{"d_model": 320, "experts_per_token": 8, "d_expert": 64, "activation": "swiglu", "normalize_top_k": true, "routed_scale": 2.5, "balance_loss": 0.000127, "init_std_router": 0.0188, "norm_eps": 1e-05, "steps": 3960}
Below are experts of layer 7 (counted from 0) of a mixture-of-experts language model. Rows are named router (the router's row for the expert) and show model dimensions 64-127. Each number is 50 + 15 x the weight over its row's rms, rounded and kept within 0 to 99.
Before each expert's rows: "comes after" lists some tokens at least twice as common just before its tokens as in all text. This comes from a sample of Wikipedia text that the model never trained on. Tokens count by the router's weight.

# expert 20
comes after: "\n", " ", ")", "°", "′", "″"
router:45 50 56 44 35 40 52 64 61 13 49 66 53 64 62 74 55 52 31 73 63 29 21 54 82 41 43 69 54 52 47 52 41 79 62 33 72 58 43 58 58 45 48 72 40 57 28 65 36 72 47 41 53 54 71 40 34 41 54 51 24 36 61 41

# expert 46
comes after: ",", " (", " was", " in", " is", " 18"
router:27 21 56 49 64 24 52 68 46 48 41 55 72 39 65 38 57 51 38 75 54 51 44 40 50 63 52 34 65 42 41 57 22 47 50 44 56 61 50 41 63 63 52 30 50 72 49 28 57 48 37 33 39 57 67 61 49 85 30 48 35 47 67 42

# expert 61
comes after: " |", "|", "\n", "–", " 2", " 1"
router:41 50 47 88 99 63 44 48 52 41 39 54 59 47 67 64 54 40 57 85 41 10 39 41 36 35 59 33 56 46 41 43 28 68 83 23 67 62 37 53 77 68 41 51 34 73 51 37 50 54 28 42 47 34 90 51 67 57 47 31 31 44 49 60

# expert 8
comes after: "-", " (", "–", ":", "|", " /"
router:24 37 45 57 64 46 45 80 40 21 49 48 45 58 49 36 28 54 33 69 49 40 47 45 57 23 72 70 44 45 44 59 23 52 63 45 31 53 62 41 67 49 39 33 31 75 46 63 37 66 31 62 49 37 95 35 65 52 65 60 30 52 25 58

# expert 38
comes after: "\n", "==", "===", " ==", "See", " ==="
router:60 56 58 53 66 40 49 38 65 29 58 27 37 46 47 50 39 59 37 64 62 08 57 22 55 49 68 27 40 61 38 55 53 39 52 69 62 50 42 56 83 77 43 42 34 81 60 48 39 44 48 22 62 44 79 38 57 80 62 30 23 49 35 49

# expert 19
comes after: " |", "|", " the", " a", "===", "–"
router:54 28 56 57 95 64 58 51 37 60 52 40 47 51 47 60 40 42 70 73 39 25 48 58 45 29 79 34 63 41 51 41 31 56 69 51 45 72 53 38 71 76 40 52 53 82 64 46 18 54 65 48 38 57 68 41 52 47 40 39 20 47 18 62

# expert 13
comes after: "\n", " ", "==", "\"", " released", "ation"
router:76 40 47 57 57 46 43 44 67 23 39 37 54 52 59 54 34 72 19 58 50 36 33 63 63 73 46 39 48 58 53 64 49 45 58 32 57 47 63 59 76 59 28 44 29 69 36 74 75 51 38 52 29 31 75 26 54 52 57 52 29 44 18 44

# expert 9
comes after: " |", ".", " ", " 0", " 1", ";"
router:28 51 23 48 86 59 42 45 48 46 42 44 54 30 74 71 56 51 65 58 49 27 66 44 39 51 62 46 35 48 63 29 51 73 64 47 47 47 59 48 65 82 71 60 62 61 43 41 18 34 48 14 46 65 84 64 54 73 68 41 34 58 61 53

# expert 21
comes after: "\n", " by", " during", " United", " under", " Born"
router:29 62 27 70 56 48 59 65 55 22 47 51 54 49 76 68 70 51 46 48 54 29 45 63 57 43 56 23 49 66 53 81 37 37 65 62 47 72 54 54 49 39 41 45 65 56 26 61 47 51 27 53 71 65 62 30 36 84 52 50 28 35 40 30

# expert 48
comes after: " was", " is", " were", " as", " be", " are"
router:71 52 35 75 46 43 51 70 42 26 53 28 63 46 60 60 44 35 43 65 42 39 59 15 71 66 47 49 67 36 50 45 51 79 34 35 29 58 45 33 85 49 59 63 44 58 43 47 71 26 28 63 39 55 48 49 53 84 41 39 27 47 70 33

# expert 23
comes after: " of", " in", " for", " with", " to", " on"
router:41 41 54 52 79 49 51 50 70 50 43 44 51 36 60 56 51 70 46 61 63 32 37 44 53 35 65 48 73 49 72 60 55 59 45 44 29 59 54 71 45 74 60 43 51 73 44 72 34 56 38 23 71 59 43 51 34 51 71 45 68 47 31 74

# expert 12
comes after: "\n", "-", "|", " ", " •", "″"
router:33 48 52 85 66 49 34 84 46 00 63 42 44 52 54 41 46 55 41 73 71 40 39 31 72 40 58 45 50 68 48 73 19 61 57 36 58 57 32 57 57 50 24 62 40 94 22 58 39 79 24 59 51 46 85 51 48 56 60 50 16 40 58 42

# expert 31
comes after: " |", "–", " 0", "|", ";", " 1"
router:56 40 39 38 99 49 61 51 49 68 53 25 31 73 46 85 64 27 70 64 50 07 67 49 38 52 84 24 49 44 52 53 33 61 65 33 37 68 21 68 47 66 55 52 58 53 44 48 60 73 56 61 77 38 44 56 60 62 41 30 36 30 37 55

# expert 6
comes after: ",", ".", " he", " which", " that", " who"
router:28 37 36 22 55 42 49 51 48 28 37 30 30 34 46 46 77 60 49 70 70 23 41 29 87 70 72 11 65 33 59 58 41 57 47 47 70 50 37 40 46 57 59 52 30 42 31 29 58 60 50 41 63 41 49 50 53 59 49 47 31 44 52 66

# expert 62
comes after: " |", ".", ":", ";", "0", " t"
router:69 61 43 48 70 45 53 32 42 53 47 39 22 38 61 67 55 69 41 70 62 46 30 54 64 50 46 69 62 28 62 65 27 57 65 30 50 43 43 22 58 45 59 52 45 47 37 60 32 45 16 30 51 67 49 43 53 75 30 47 36 58 43 53

# expert 28
comes after: " the", " a", " The", " on", " at", " an"
router:66 31 35 99 63 42 41 53 71 56 32 51 54 58 57 90 81 53 78 54 69 58 57 50 37 53 59 49 54 28 53 44 55 71 36 56 68 76 44 59 77 82 46 43 44 70 43 59 38 56 37 45 72 59 58 57 59 67 45 25 26 41 51 49

# expert 1
comes after: "-", "\n", "==", " his", " •", "Personal"
router:34 47 52 93 78 44 34 85 46 29 60 48 47 63 48 50 23 53 62 64 67 45 46 34 71 48 73 36 38 51 45 59 12 51 48 36 55 69 44 58 73 42 29 43 46 66 45 48 46 56 37 62 49 35 74 49 31 37 58 48 37 55 38 40

# expert 11
comes after: " the", " a", "'s", " of", " his", " The"
router:33 30 60 87 71 48 13 58 71 40 28 42 43 45 79 75 66 70 36 69 82 55 13 48 60 50 57 56 73 65 42 45 66 60 42 18 51 55 64 54 65 61 52 55 42 69 46 80 23 42 56 53 49 45 52 53 43 56 42 47 34 49 39 59

# expert 43
comes after: "\n", ".", "==", " ==", "===", " ==="
router:45 46 25 50 41 33 53 66 69 62 24 30 49 47 51 48 60 39 39 53 55 49 62 42 73 34 74 41 54 42 63 50 50 71 29 51 45 71 60 65 73 58 79 53 56 72 28 56 54 48 51 16 72 78 81 62 56 54 62 56 42 34 60 35

# expert 15
comes after: " of", " in", " is", " with", " as", " for"
router:23 45 58 62 44 45 43 55 65 51 67 51 44 56 61 43 35 72 34 78 53 55 42 24 49 37 66 48 66 61 62 41 70 65 67 44 33 61 53 62 67 58 47 45 44 71 13 67 52 57 21 33 52 59 48 71 47 68 42 35 49 63 59 48

# expert 26
comes after: " |", "–", "|", " (", ":", "."
router:52 50 43 58 83 38 56 66 47 62 53 44 37 56 53 57 66 45 69 52 53 21 61 48 60 35 62 45 60 46 56 39 34 57 78 49 37 44 35 58 52 63 70 53 37 69 17 65 46 42 12 46 58 49 62 39 59 54 42 33 57 46 40 65